From a checkpoint of a small mixture-of-experts model trained on Wikipedia.
Experts: 16 experts in each of 14 layers, 2 picks a token, a sigmoid router.
Below are experts of layer 4 (counted from 0) of a mixture-of-experts language model. Rows are named router (the router's row for the expert), up (a neuron's input weights, with its number) and show model dimensions 0-127. Each number is 128 + 32 x the weight over its row's rms, rounded and kept within 0 to 255. Numbers have three digits each.
After each expert's rows: "mostly gets" lists some tokens that are sent to it at least half of the time; "comes after" lists some tokens at least twice as common just before its tokens as in all text. This comes from a sample of Wikipedia text that the model never trained on. Tokens count by the router's weight.

# expert 11
router:090140152150144109144155142136167157154116103146110166146175139133131083114144122105096146119169103142130135155161150149097098181111133128150143083123128167180176166123171161122144130140095093069079079139152116184138151159134184090158139110142193130105064121083122096168126142125173156110134131115189078182188117118079104144100111125032147140175140149125154093174176172125126177141112
up6:116101166131113138144068130101107104121139106160107155155107120128150127142082139148027087148114085079134132097119130144140122074129122121083107075149151140058145151153154135146186163136090132102097148178145105140152106085133101137129165197146131117176134143093168128139196184122163162161193124144127086164113117136065116128169111082126097092180103116145133142063161159186167144067213
up7:095134088124124088155116105164117090156120118107127095165134177142132108151056101093090195109134141000140139162101156165127108156116152098131096115075080101150142097187116127074126139117048136142165128141116068090122103191114127111096099166118134139189128065130111129123101136120158165150161112127078127172151110078181070164139132131053130169131146159141128096143161046167169109071162
up8:129119130119137101139127158070164131032061135178102126135154156082123112137103107143150085160073137105138113082100141112165153146110140111081094106150135158093138151121100165102165130106116131126192120127147089098128156218199150090164158098088137115084149173146147090115130068069090159113084129133171133061105127123133144182159130094095121099113122133097162139124168117195137097122164
up9:044093140132097157165144086102173124124128069104087130115095089123181117120102093101150110137109112177104107149125162104094081106133099137142110104145158140123117109134099092157133086068133140172123137152146107137179146169105131136100118098160124100153150156144124070140133139181146139071155120126116176081076149150118139164097118137111075138110067090148123095140154120098120147169054
up10:103087144126098151108161173128101142071203081117108115156196136124132066082181082138170128131154151084134099092167108166129089150066070132148172135133068126182141150151172151118187194159143129169123164139120143167098102096174076113140204169172087120108167117104094131091125125039186133153169109160157113042151101128119100133142133077114166108118114158158134157149099122136128109128123
up11:133136114079074140110155080091172136191153146131145131177128125169154094152138103149121123054174160149152117156165095115178144110117114190080161084121120068115130138143083158090107070123107120018111119153118131089158133102127148085130152083109156121114108060172137136125116143139137146105159096127130147094112191110139058122170061116189138144083144157076135158138136144172116105103169
up12:112136197118117094106135148175175119161171137134165086179143095181120179102074112110090138097120126113114137118142139127084143203162118140101119129089203126128142131119143138143144083150130130142053118134122124143146107136164142126140173115083086186186161131123136114078153140151143147110087154121126138091187095146119121137103094130122125144133109154145121101108126110137128112072161
up13:173099149149107145129138093088141100064160115174095113159136062161142098113093132119154107174067131121103129185084157138181119117102119149148162111135107125173110151075200125098117109138136151084164116154147213112111107085120065094166097119119180091151103114082192152121137105159114112170180133133123167133092115130058067115156144124134159058144149193157104180086146129162115168094161
up14:060145134151135133076152155078117139119111110104138149140123153158150170147135132167057149074172020117127105124121173130138131119118166163071109098124122135101139115095108149106110103082132159136155104107109138138114132141165114123151141070133146104197128115092095065138152146101113116101126104147072137132148101199120087126048071119157140190158147096178140124142089109133150147108092
up15:136182189115110109096189130184115224145138095090112083096105100147131167128109056116140112134129099187137158100148138131134150116165078127116102105132103184125110118133105098105046130067128154127136146160106114146128115135120119100109142072143174125171141112125086106197094134138104164180144124028123126170150167142161176095144134074080134092148143068162106170147147143095129146175135
up16:120120131191209162128166088087136177106153140162195126150051136129148155127230172189124137130104109125134142146093108121112093067107078170116118155108133125150208127141172115090145123119128142120107116160213124177118139116150135171147094159117137161122100148116147129116134159139095137107121162105111100177155151097122151118129152168068063150144121163117208120085148122090089164112127
up17:167156147158132115157130155129225142170103124103093120107174089064097113128115144159162156119113167133123194126195152089104114130089134103111052105122108160148209135150094101149167079128109122209140125110096129141124074159209148109121145139218128136093122157126175111129110127132074110112090168099128122169143123144140164194118170049168130144112127121125160132145083105086091153131131
up18:147158104180144082183149098126162100118150130110108136129145079152127129170115111081181081161132133143139153102115075077117140092110152138119078176095099128149130156123163145127161159118122066144115114144150105088132138113085085108140106091133159112157124149112112139087068148137102131154142114171160127077113134109087142141091078089152081147112117132147123164154124130146091199147147
up19:128115076089106150109100089122119177134073092131172147150115103173106135127117163117106197095088168090088105132123096120154106121110188138097113096155222105128178176122079136124114180114118070104140084155154152153102125102171078170121113092125196126146169133137144154184126128129129070135167193095151172112140130114118112122123187130104161124121163148141091069149148191089120179083146
up20:154118093110127142129143132172075130165104086128096189160057115178094167125063194140102193163095110206103092137080148145142150104143074100173120063138050111147093133106165146123124139119154117104150128097108140131135137158139094101109103162066081129151113112143204121160128140137152108088169117130207144095125078132141128131135157111150159130089136132106134149134124175178176105121088
up21:124185155166094125103107087108055074110139130159137136129145106153136146134118112175151172112066111145066121166154122113086165122097151151106117099126150129135165121118121098122121182075117129118143106155152123145144078044109123148147136080145120171173135185099070133144128145149110143205099135167091138112149126137102142171106110145156145091110077133119085084157154171128036112162151
mostly gets: " |\n", "|", "\n", ".\n\n", ")\n", ".\n"
comes after: " |\n", "\n", ")\n", ".\n", "|", "\n\n"

# expert 14
router:151141121075145179195161126189134134128151145176115163142134138186159128208097128086075153062143172131086146168146149145100153144100127090125116143065109166115162144098128176160143147194106140075111108123164103150123128095113146114128153078152157138140109097127160139125150083124133099106101126124159115146134103170116118115070101102085130182154111099138174168112127127105107123075105
up0:135144077071147121121170146144154151160099090167122107174134105150125124065116151150063090130130128193166054151165148120137080087132124100145111082056127180115089112141153154127172179100166097143182162120113152157136160162099083062131163122129100165091141118138188144057141111098085096081141118112153126118070128118150123115119117145111175167157095124136099144065114094090031166163128
up1:083140130117170087196196138094064113108107085150141158070093129092090148182145127097151128140147160099149125110122161147126123128109108119162157178105122137162164156140172130119068110137077122119094114088142099119108096158160157139148105132158154122045114160144131112168104099105108145181113095172118151146135141130084133130104139093058143153147213115175128160161090139173114068106152
up2:157123116098118109230144142143133115135094091137108158106183135130115174147150198071131146132100141119183111118147153139128068155103081131134138156155125118155126085094125135132163115163135135103104087121085118097161169164127106150143126086089119103100214166143130135106108126127138156152120171147145149110147113152179135103149142183112160106126197086183126131158128159127113098073139
up3:134155139192073115072155151142142106151159122087097105115175090151075097122140114125147129150152120121090187117110135082103179105067175139137170179093167153153061120132085153150186132056077128098127184115169132091112205131120130152180134110140137146165046095110140056102175095132159170106105143121146158107111228175160109091173087106080113121136123152137151156145127163126189168120094
up4:191106091183158049183142091116194075164166135120163130134131086147118150112122114136115150140177183146131121141145091144136094144157138086164148103085098121154072090141125168130155150107123099111156175097108127130101134141197203113124085113128181222167111091104151121156153166166120112106088180128109095134118130186161150116111097160135122102129145127140174116156090191133100091122090
up5:129119085135091114135150103141052158111167188124118137054122057101125087151127120145105125112098217207133111107148166128080117157120156144053210127140110172163089108052105158167103145163111096099072159145090076108146195176122159117074123099120162159154121124132125141114124129119130092115100087135114095121135124144154173141132162106115111148161109103137125103121100113114160142118109
up6:130107131087153160136087163140153118123104136120176107118089101112141143148154118123187104113092081095147080151182106127138131113127079096095117118097084131101073052229129104073133121205114093123102136117127173158155130054179154123148145138165123099131102136153088169173137108105091106137136121122124179116137058122071149138111155132140152120127070121084145144145115189191099144136148
up7:187102136160122136164100180145180102151134122111124151097058107154119092054137098153141114085189127158105093115107135152121143126109155159127124131134203165197151063120092063113135187125075140143184110135132186112197068082122101141137172127127104186138095114158129175119114128158107119118149072133154151227085149149112116104171126076061132149169153174124140158129132129117087155121082
up8:141199136142112106141163134154128103154128063114135091097126107112129117141136102175156110144115098099129109143107114166110165138159134150154078169168087160113155142136100159072105095122160144091187155182141171107148128122156215122189127091077094100091048133169082129135133142063151075094164163110105068173122098105099113128109116105085204165076159145165168105157134141176090095131134
up9:137112151095103151153133135178091196107088172092097149131060166088110203116157087169096135124108131141125158131106094087124099144155149187190119138180100220129125093118153134168150081134128121152088097152089100112130171178135175082147132078099087174154115202154154167141191117072158212092114122094122122100184144122106106134110155148088072117172058137173139130056187158128143073075117
up10:156095163114135095156142154095164132109115115081103107189151131128117186221120048129178107163089154170123136164130117121110127143125143185153160147105150109129215135159159129106100084153233094154069127110142149129096147115171131064136105108153176111117161166142148122111090132127129101171095180156138061149147120077168130135176106083103099202115081102160140100111078142075121089121146
up11:083143118124108159125171082079133097132153129157086153091119076189113137192067097051138110114113153137147131139210125126140167154154105168126161133089160122129123126181128169096084099141175146100078086150129128140127076094174090117104099122180119119162115150088144140124121113160053074148154084105167195134143148095155144087146089132200102165132147139073172125117129134099029175109109
up12:140115128198108125182147154128158219145110157117083154154146198185154145146142176095089135082096153071142140139080117129092157063128101090028174112136114156141151158137104106125093117172163088104151146113132144101111093129084172097174132078123156190147125143151174140145103115141108156096151174112056142165086121146110100171067149165126132067111173109154104070123080105154135111151100
up13:143146094147160148103121058140125097085089090132088114190139141143132083106146168151140086136162179135177123066115073209129101133167151185111107089179148175087100101109120141122152123152125144142118067148137129108119120127147167126096113131147227162132097120166157204154172129133079125160114132172147136088136083104129157148077082104072083171096163063094187172090089203118105107099152
up14:103115080137136111119083077118088145099115073191142164117169128164139115146087178149080130141159181096075174127091096103139168161135094085173067078141088118107165150132193187096134141166117170108102099101137059089129144129133123123181182142105136149135062128175104099088156092111126101156151100075134142101087082050157106117171107106146128148174112135123176163138125164128163200135169
up15:171140098168125157142146149185156168195141104127070101177155094137099062156089113124129166128020124102096135109082131118104101144139113125104162131103127162110143169087103139085089115110163104092142144191137070203133084139109173152160091147169108100154128160097130145122126143097126060136081141136192116132105131164153089154134093085145107138106106151122116132117150112136140097125229
mostly gets: " a", "'s", " \"", " an", " his", " her"
comes after: " of", " in", " as", " and", " is", " a"

# expert 9
router:185107077072174133124160138110093133117079186128115158167169179154150085152099107108053155122193134119142172125105159097135152142103118134158119160138031151173147159087162096120216135124099149105151104154167096130153141158147089097106145119126131202151104110082179157071114144090053155069068126140126134166142117109123172157090108088109084132165146137154134095139127222150147127157087
up0:132120153194165125123086139144186116163081128093128082104129097079103127168153168110071133114186161164137119126083158150159119152125150181136181137146087154132058101090175154138122074118113140149176143149162058145106106156097135132138174100120140114120160146123153123106154179104160145159062172067118114117148089112115132151151149148147075096168081124100157165115186168151116104030103
up1:151136112180109140110107131144136183160124165142163165214104108114128124092126085162092101166160125136109138107137162105145163113121100113138158133134163161201177144193129114141168079061065142074146130099132095128096104142160126095100158134062119180168099146139107119199139132138142137126158137169170108076127156131138138179126093152043113069135146091152089102101027135125072134137140
up2:129159130089114084128192114098106162139165110141094092098098101111132069152093089101101141130129097074138139135162119176095127048213095132130076086183138138126149128160118151120084130144103158189121150139130114202110155153144149106105105209127135138133114100163168137148105129116103137124154089077153215115126123129133185170151124171078121144169150119138096151114151141131112164078081
up3:139126109122070133148112071130147130142103104162105063106169131072131126143134135076102101174042088119151141124103087154140116124122106188089066134129143134162146177148131162164125122215108162156054139114118168136111148163130122098066142127109179066121120179126143126179137136179097113097120173194137067095081125214114100103082118146147112143124140109209113118132180142120083141167107
up4:084115103118126118122096143173123117104148142113125155143139143123112162113051081097115128170123171098167131128153129145147139171119157133135065095134182128133159103114075109186087144198144118132088150110219116128145207061119111124096086128087155132058063137124176156125117128110152124144086135153220139088098091161110134128149155114132103123165097108075147120101116166087091151136111
up5:089141101066188118107162138166185097156112163079059094057131087080165133156159132190091159109099119077154069157151139114112067164106164132165134168121167122160160149140135125089113141143164093079132044185064087180190177118146138138100157097112057158086171124116132150118194120137137218146141117077150178146116152096121135125147129141078128110167120146108092182129159078144061123113098
up6:112134157106130117168174151095099116130147113119179106161154183153168160192129141122122141112143117096092159127148148110131105184074062136127118096142138155110162102127093103154124138137226102122173139084061159125115147124157146141063112082147126111081139175152110194115073089118114118080091152061115126137100116184080125117122071138126079155124154111171140074178159118157153090166121
up7:113111149136147184112166093075136148169135162166101108118171143150094137131080134167154119105164140130079085112093067057153166105128061101119122073145105125104141113157132123101138147116083136109147128180112124132180091148097048093139138141125181114113116153127089187094100127125107143102174095124159144100089140174143089176128161126115116169129128135071115137198132093090106112172127
up8:126118184098140147119148143125130114070118064180129141131145176132125100167143104102101100116134143160103101087136164113064092159050107114137180120164135098083128136105099143129092146134083163156127167180131171142156102090080166151140114130157139092089165145085167119187117174153117108151125131168118163121136155121100155146150130099128133133140156136158151106073126124151152176140137
up9:113170067154169147116119146204124066156127121124218135112107144087098125145079110159153176146113180170115105180165098144147074118132109102096109163136102118095168150107110088140149105179133109111092099151109162058132133098189107144082160083132088090109085181111186108127160068077088157120133104155171162072134129121127131165093121164139087152154134129156083144168128180160140165167098
up10:145198177102163157166140118141107133136162149146103059134189122114135148191115129137082071118112104118168155170149195113116105159105125105131167146154113142098160105092061057158103100104164152139104136145103158136216164117128160072099136150120101059192163147109134180153095064117106123155097234066142102169108164118132103128113109143091141155169158089105078114150143118151102149151106
up11:148072128085171153143153093126128108167127160134126096107129113075089091138127136107146148147174121150062035155117116102081114157092135074154078149155062135103156112149140092173166185131102088134137066130095143154125139138179119160087183082118095127157158078178146189133139099107138121163156057164089185132110153147131117154158145165136102132202129132077144162177173167148117153126070
up12:171121162127109089155185079144106140141128190110089156165087164106176136147126143091096121104109123170145102148133151127134093099142069156137166180158100150121169112033123082065094159054141110115128119114140100135113129102192154135112092084129132135124120145143139115142136103120149084163079128091105146150122096157123154102119105158124111194067088092109105171135118186114164111128085
up13:138113087179148077116177188137112134119118140096202160193043095115120103109095047133128084158132100077099122089162151129077089162149139085174082104155126131103157181102050122128113169185116112179112142189125134098125168150120079113127112122112090137131091129195131121142174119115133190150130158142134153179099147135148129162115129144108117117119182130133153120141096128097078138085144
up14:146129163082082173185103143110106074161163115133112144206116159144164118154113104068136138079119096065128150075152126187115172139121096106119064110123112167152040180068125158105100086129059158111147202097092082085093120075123167099153174060182180179120083186124166130114140144079140121124164157130129125170046101193107137178168181150177092126106169131132122145166132192123140116108134
up15:088174100145182139214094159110091118097070122173096122117112135131032129123187128123073115058146153101112088108222140094136125147132152101138102139123101180172103135177130133118169043163115104094109126123098164167128094130147119173117043107158118162153150071159116110191157083108116142132145129125110128197154097160136120110060096173095128147133163120064142129112111102173120155112136
mostly gets: "==", "===", "th", " —", " one", "st"
comes after: ".\n\n", " |", "0", "1", ")", "2"

# expert 5
router:087129149141180131118126147157127120183078127108160157151214137148146122197106160135101194081136140162112115153183133143073152131140138120101164110097105162124103145137143143150218164170081106104136097115172079112162069107148092118123152106100170157121120077148208127107092141161073173099087140069098103097169094141109129205066109124122114123162138140108146089082114129156109144079108
up0:085151148083159110123085144071113133069062089138109117149154131147051121124137115152183157122090111124160127111108146128158222120045114155116126148105091147114077100192146145135126118092203171129099066141170131128087120102119160073201128154117159134142091081147164103088111135072120121121140096147130161065127138103173168108145143090159098125121127111087096117127086151123174172117163
up1:141129134088122109075167055094172161120109117196146151086100091174142109110141127172112091217092102172090079136121116099122088088130096136167111121155216158067128129094134081110147091124176160126163145103118089107092110094125166139151141101102145100108149112130144205038128175058094200145127136134131122148146106140144111143163073114113109120167156152171164097160130136166190172173119
up2:070127110076138036137097114125080181123124157138115112158098127085158097116118104197130113152115191149113143085201104124097129143132117104090100105111149109127130119181127129153186176165145132092108117133189107162160090119108117090082055188120152121096125073143126185109098061143164148113088132127139104084150108125109145109160137135091143100136097166110076134122112142189084120154098
up3:102169080146111115128139193126099184134107167130118177158156166135143110158127133127118189115066073163125163099147183129130089146133154163118110081105120087088116145128161101144109130128151084104115129139165128213073115086182140142105096115158120089114177097136109155159137134138113124027188094150153111102187092100084191163094110148163141137073169108096117129143193144130119055171063
up4:138082155121092143127113217138233175111165122097129115108157186104096128131135135068166159128175125131134124106100149150107181131151116066112117103068138142188130184134144116165105116094145102188147108108157113088161147097139147137150091122179134140118134123115123092145091121104156198126133096130150090086124070128085104158159138165101093065148172128136143073089159163098160132082101
up5:094098145088122134129124137140086108179128112049083161113122118137121100134081109080128118092146142143137102105136104172147097126185154135133176132081194159162125187128143099177149122138131088119105146090121116113101121137150160112148141101099123160117126075101128180148129138134125162082131154169129123143143157099171152173152100143104115112174188121156084147144118133157143093210078
up6:153123109110065164164100110137128152153109155106086118130214126079120119103114163116135131116113061174122170086085109146125177120142178129135092111144087119134089214128113176199194137143122099104135055124140170106127122100142097106145111142069159156124096057157135084214084165084133104132137085080156084108167104094148110124136146144128112131190117153159078112053137189119115105113149
up7:095177135114137177088109133081087123199153101114110106121125109151132194130137171114130166112125111078111180166085153087139201158158152086152132106063123120101135111140143115084144105122133102138145096106153123080181141109170172069149177170157085166157125108137094110067154144160092172120074191130092141164124134099084086187201159118136171130134081116152135146163109158094113157139123
up8:107183169145117186198151086103080114093056136134075128163154136058127119085157120105156126183143153110073149180085102137136116131079189200113166088069105120144093078166118092133171181114147169119129137133142144124061109098121175057159066168189107141162159159144121131172158122105120080110126140121104132160087198121142131145178076096144121155151180155200126109103097100114110120097147
up9:108112068162127093091099096140153123140132124142184204143160144141124142153136112141109093120117136168167101131128167115156110128111171065083127073113086125113116167078136153098148078162098166115130095136134075045207095154124137134117185122111143174127137096120135136117085134172139165132122126113165101169113076142190096167140164097163195165175199103131125141132162168175128077120118
up10:129191096129142128149124112146130162113108118161136119162090115123111121108181126070106135124111165123121176065220125088124076135117143101087162209144128153107085129176134178177090113178201146125153110126099103147129046147160133120121151069096151142123160155089115127159096112134110078105113142146144108090136127109142084151115158129095098125138116069164152121166089116086170102153107
up11:135128132131135128153139151117175112121102142118167084187105109151121141136127157079177155111145160143124163175103143112122151049115214126169091093098097026116145155105144071112094121132093145073160130145152033069134130087130108092170124125167075095075100093052050124070120049161110166121146114107137131075118122148116164057146137102171112191142136137114078158157123126120119092125174
up12:106146181114132129074082153052105154131165167182141121135166151106142162158156141107160128135109087150199136134127111192159090132105144176108114132100094108104151113108122095136105151144120122095093081139136145136176124124146102074140133124097117151079168173159107110105135140200124122191141112137105126131135162145122080153056107109100072122155123185151185148142146087110104061171129
up13:118062113085127131110082130204188110164097097144125182098118094184136075154148112086167183134114147139114153108135062133145150069156045112146146085148166142120121154122138180174116138151105140183086125108068107138160154160104084141211108195077194144147176110088101154154107153144164195126126116143140135148111092145169132132158153107110105119198127121133099136139063135167094086158056
up14:115149092097116102138117139136112222131136119093076135142126116116084086141171092125091143080111166153098119129129118119083124127118136098146167155134100127192090117114095035167187093078127143115047093141126149121133088110095141143123103114143122120177133107115129109155132101086066156113202102123098113139139138172147078179033155120118106156123163146064139166157111077117105111125153
up15:118096131081092156089116178125121137131049105119142110143209111179158106142162223103143085126157152179125119165059126135133109092149101136135141183166142156089090177116174143088105196095108101132109075155142121081095119095138102074174151106122164181091114107192192127109081160162162109118199116130158045142094118140142089160141114114090113082109082112131182147100145116114150174106130
mostly gets: " the", " The", " first", " his", "The", " United"
comes after: " of", " the", " in", " for", " to", " and"

# expert 2
router:120129132112090122155174143165132116109108113136135205131171123142161104133136138113088112122162127124069186164128130080128092200158108122096154114151089116141121133053192140143140184134138122072083115153115136149158099122123126088123111119192162158104094085112100126080143095114092070148145168087152072200165093183125101156122083117129094184139169121146126090140138141111121177111033
up6:149154173140120111184120147099084108099142168142119147144027125142141137124120062140109138167178091152130094126085133100051155112155116139133155151113110090103125109124168146174117081185126139104116133177150147152142165100155133051150085122108130147151142135125134108146066106142058056141150094133116121109173157139180123109161120186129139117188127129128129114127067143115194126148106
up7:157129087109095115136180059119150089146142104185162141144181131179182158127113135108050167115125147131109183118125167087126041150157114087154132129135115107138136119101133143096139153157148168114118180079088117124121079169100114097135116183162124133120061090146237115096096149135113120151143155075107085128120163138106152140097115120127087070113176123124163137130169121132107145133084
up8:184124108136099141083067155088085094067141143098107132093176135165196105167183108116110157081118132127100122147113103132194115128149137063124111144112163163159149165121118143139162147152113150056113097097136109176147103150142121146138129122183159160094108138129162132106066073115152148109126122149159109081158108102133106120123100098133065149109148124142082052182121116157169172136169
up9:180063137126128178112194061151134118099110093161089123216105127082161116126130107178134128168090150098160106175117192090114141091143158159075119110090127142138121148139141132092192123165150082154113108101109140136142113158115145109174135154143161136159163160081127166143119061153116089165129053113123102154119175087132135110100097072084138136211174083111102138143120151148188152082128
up10:112084143144109125157147099113105105123107147122129176120120147198136118102103099123118174108124083140108085123104153200085108123149111143136188167112146154137104120175074070120148083214185119113176043127127087109134140101189136166094125138174100153116175092141143151165098109131127118104139125099140177122084086116112150184099162102187120134182130106113148071144181101140117140167172
up11:119165128135160066096078086120149145184154107122135180118110104158173151095165221135129133106151091146175175123150148214110144118123130117125124113137124154131064141169108126116095162090119164129107157140104187122118122105097057107102117154111115064156141167089106138059114161121142120141106154101117147151131097168138145138094133130136128164133123122108201127131124113111129093153106
up12:137134125157098116075147127166158148103079147161157164107088152077195103125109120103058151133164164140127054205179171135097088142069206127158110115160128100139164133067162145104192182121143077096157088113149129107121148127152111122180163150080089124100079132169104148172143093161159133142102125154157113139137194073106112106152137128094099185101114124095164152124147166183126128109100
up13:153100093126112144131120163118062115114108095153191151085179125177164146102113174126154120133124139104083086092132099158122142079142151106123088139101101184135118123098124207106153183184168189084123093114094154108109134178153154107125182179102094183093157128111083152136111113145094192113097122172123133151145120135093085153111145137117100124071191164085112174088154150112134193098133
up14:164140132174079162154139085160177121051122129091163142146129146075065090103098110157118070140096124101166108128136108138125194134100149114118155125145082139145129132110095154132113142165167118181081083113168070168147112079109159131151107081183169086153106114133117140126102142196129100086136116127154159151137150134140215127166118074126112104169133078175124129137103158122138119070089
up15:138062098192144095153129089110140125108144094150118142101121134121177146126099086139143135143176140145131116203143143102139145192123133089105093079141127133177099170127165105073126182092129137127138148112092135175211092122056086152116133099113137123122125130105149086189137131134135081160096127096126165203117099126152117116127110197135096104128115080149146181136206099178124159127133
up16:139124148092068157117121166113167172154157098136133106121090097155105097149170099118187113133158194166148067127173165083158142162160131185116113120100169084117141154139146177114131084167096139133127120119113207128149119111133103107091107079171140145142110054116174140124167136130148186107089137143086124143139110188186167110094124100132153171116125126116081113087173171072133082151122
up17:172115129117120156144115133067148099162068185128105135105160150108163085087145133070124199094106104124140161136137112136136103114119065129123138118168105100174095144162109094136118119105129052099142135123161112121089106178112103123111107086117141120183112083157155188143138125152138174139132171102118119137157121063162123175247138141104128087124112088127074129130073123118182170103004
up18:146130180093094134110146096138165131175135141122126097077166174134186107112176106083103161109114111150169164136195107137150144149164165069150102094134169184094106170098156142129117125101121136130175134130143125142146137132091101124165088131107126244180150165118146124096081099101150133152137117099114124128127088155107124119153068147115122171210150113100104153146118162151191106128132
up19:129142093113125132167173130077155126148081165116080120095073137099140077111101167153133063170113124114123170130162155113147178177170139104114083084127113119087080129066131178126112134177127110165085134075146109126160155072134129109140120180084135145191163091102130117109126152134128122148165126115163058147088093090160118110162106090065150174184091184114117150076131143141100131104093
up20:147133179134115137157071160104165164129136091151165167146048071129090148154107107130107109113149154132121134092102111098157146055149130090116092092110144121147140071129188150189121147164064167160071206101130129141100186137124160169160132095084114131165125120145113116129107126100162090123081054142135114083136121085110160115099127117081086132112162171128135117211200226135136146160151
up21:120157201106156181127073073161116143118117127078115124116167188195120136114138109092113153104149178165116076098079108093155183114107137150139069127105152119089109142115137089148167142139193137151142098157110119163134057134133117081130168129165220128109100073204171167134088160104089152115200170178127126164101171131166181102131137119086115130106110112115099122099168133114078167128114
mostly gets: " ", "–", " N", " D", " f", " −"
comes after: " ", " |", "|", ";", ":", "–"

# expert 10
router:084154144097154167154156121139129105085070123176079144213099176174138114142111101108160181081094162145118100113176094082148173122083126154092155131107122134133138097123108142076148106136105066058117127117142093186157126144174103080131118146162146147108143133107105140136047093117131131141109123062130169135109117119106111152082083068105051180109133143155146169107088203191121148144084
up0:145100088130086025157102148096130059157133145114116110173092109127096113116067099195104162146089119178091058118134118102120164178159127127113057098114121156120095168154089151132124121138072121110129143166137152168114136181098150092118128106097153172117125133134134143109127181169135161132130102078097168089105177121136077134115166109136156169156073097101137126176111165106065123181059
up1:106148157119154143162113069162109144098100127157143097162105145147098085091131100102107118126112108084121129084088191093078116076200115203141079099113175129117153149176138144116131102111151153127116148109161091131185169144099107151077126127109143099154158102108143111125102147139048155104180127169171174129183115164167152109149098122146084082079173137149029121168141200110198162079092
up2:163101140115137087154073155149107112128113130113169075119163143079078088121081129131113159119115190119097127058148156105062162196144094126168124125121052154122138145090131141096166197110101116114139116138195105132074168168150139105155091132143167115158120099109123110172068109121188123184074119179111075119103165171071156158144090090115184089063104167146142075123110097164135120108175
up3:142089117113134131093102125147125116136125124150172067162135158143158053117149125118143169113111194135094153144108120141132076141128107164082092131154067093099073191049142105162081122146163182151202117142098086151125145101136155136142110179089160145137123103155124090129111111188058136128089142102052096170139126159140135137072100101160130135150143074116150116182133152161183106134088
up4:111140121095168157113096108127126129183111128105118151130059156172171123161120173161139175124148159111106105147172162174113140172078120049092157091118096132103161119102098057074183171148115109181150103132157106130157084139159119088142148144123134136117116088095116132144108093193101139085147117116078136136090059133159077137174105093168093199074125112152084143137131129129127133114222
up5:140107203138145098184159157118139119115172084154099196140137082155203178144121154169169105076090063132132098115136155089109185136156128192131066106163088082105156092157140075103153143094158089083145051098128070139161168158156117098111151173156177087177136124112125148097057169083083117164154119169146147145167124150088107144157077138145124143110063120093136133110089170127151175081093
up6:105096119116136096153142091124167110110105139139173134115110108213140168147173101174117091135151148070054155156103143131171129125152089114122138081182115101137194105217117140171166066175069148140137082121030082129112110113119170132132141081165095123178110132088102073120097105113210098137119062122148102128160127127137167067098138168106048136124142169099093164146117121153189114136128
up7:128104113159088160095115103110196140102145109127141148129065181129131088150170123174114126158143136115111134153169039089108152115153124144091189131125112165179146098155106114079120155181149107105152132120154119197098134109137103105092214121188072171112130131077100124139148095113113134130119143143185132167184113124146147131113189103102102055132125163066120126111129228098173095141095
up8:116167154133142163028120099073140144035139143100160117123130129145130131126145158060177141176155141133120078186217099129162122135044139142134185121162179125170094121124165148135103124130129134092096114131159122112130102145152189110095147132163122152172055159116116113147125034101079130100201125160131080158133151079126135145087106142184110120114050107121181152106089115110144166142104
up9:122157119133154167139129124164127136126102122120160074168092104082118141132182160157119080138093149165123180107136163052081176103089092114156131093157080151169087138118167070161131061166138137159060166111135154127142102106156194143109174180154192119159053128155169182183112142123135141095123137113113130116126155086118108124126129079160101108127149181117142165097141169145167225086114
up10:079136162152178100134163142156138140168092138117105116156078117140135146117132129098099148124180116101124113109172123131148132145085191112141146152027144063128112161142060120121171109094133173158118139175086113129135122153188124130199117096106117122195180117096139118122120142131127142138112155116126154109189191111123072139139117138131139131083138103132146118059139178114170110118099
up11:098125128107188120083120152189154195104104081183115107090093160130138148139117171053092156114137052123138126093163142121199111122127137144130148115107150202098093168151160158135133123119112074105169122095121094134196148146080128116188127129087141095181158073087064097152114115145109133128173185071109121080089089108151115093155151095181154156197141101195112154138124141113141174158138
up12:105102124093072137134153118127145140127094095125151163172120127118148171165171082136122128147092067093133132222134124159103069142107081124138160108143190162125101113101171151132127065111170146178112088121176138123118109118131082133139138089169138105022146131103131169173156122117125108145096160135044135138148113113094102123145124178094170093163106175124132156119207143142169078206149
up13:163153091079158120114113166142193133139187146179164075171124083158127091131143108166183131100050138140216093107145119165158107143166163164165103120140126107169111128117107156138135107036151134112155140079164125120175105148123124127090147098132128186118124148174108080144091101180088120149126122098145121083116104189156134170161113164082141116135084190085092126168141078179152117140124
up14:107170145099078163162108156077122137122168066130156127122150129147212122156133132128074163180130126119091146091075147086140160075137090149127114128119139110161117124137099162121110166156129183107130093121107110093214107153086169075175168137135093144117108106135099100165111199124136113133098151078137087143115126115159133071100137049139164176095109075138149107120130078089174128110176
up15:135149160079141167197093128094142124140082108053112136121141145151091134126157193105075163023126136140165139150158098114166196157134118105127112159181139184132079135094125164098120111142103101133135089102158096192137113118141140093145126150152122106102083151135132135203103127108097126132093076170082124120165088104120132145112160107131084123073112122161064127130169144149084106059177
mostly gets: " |", "3", "2", "5", "0", "4"
comes after: " ", "20", "19", ".", "–", "18"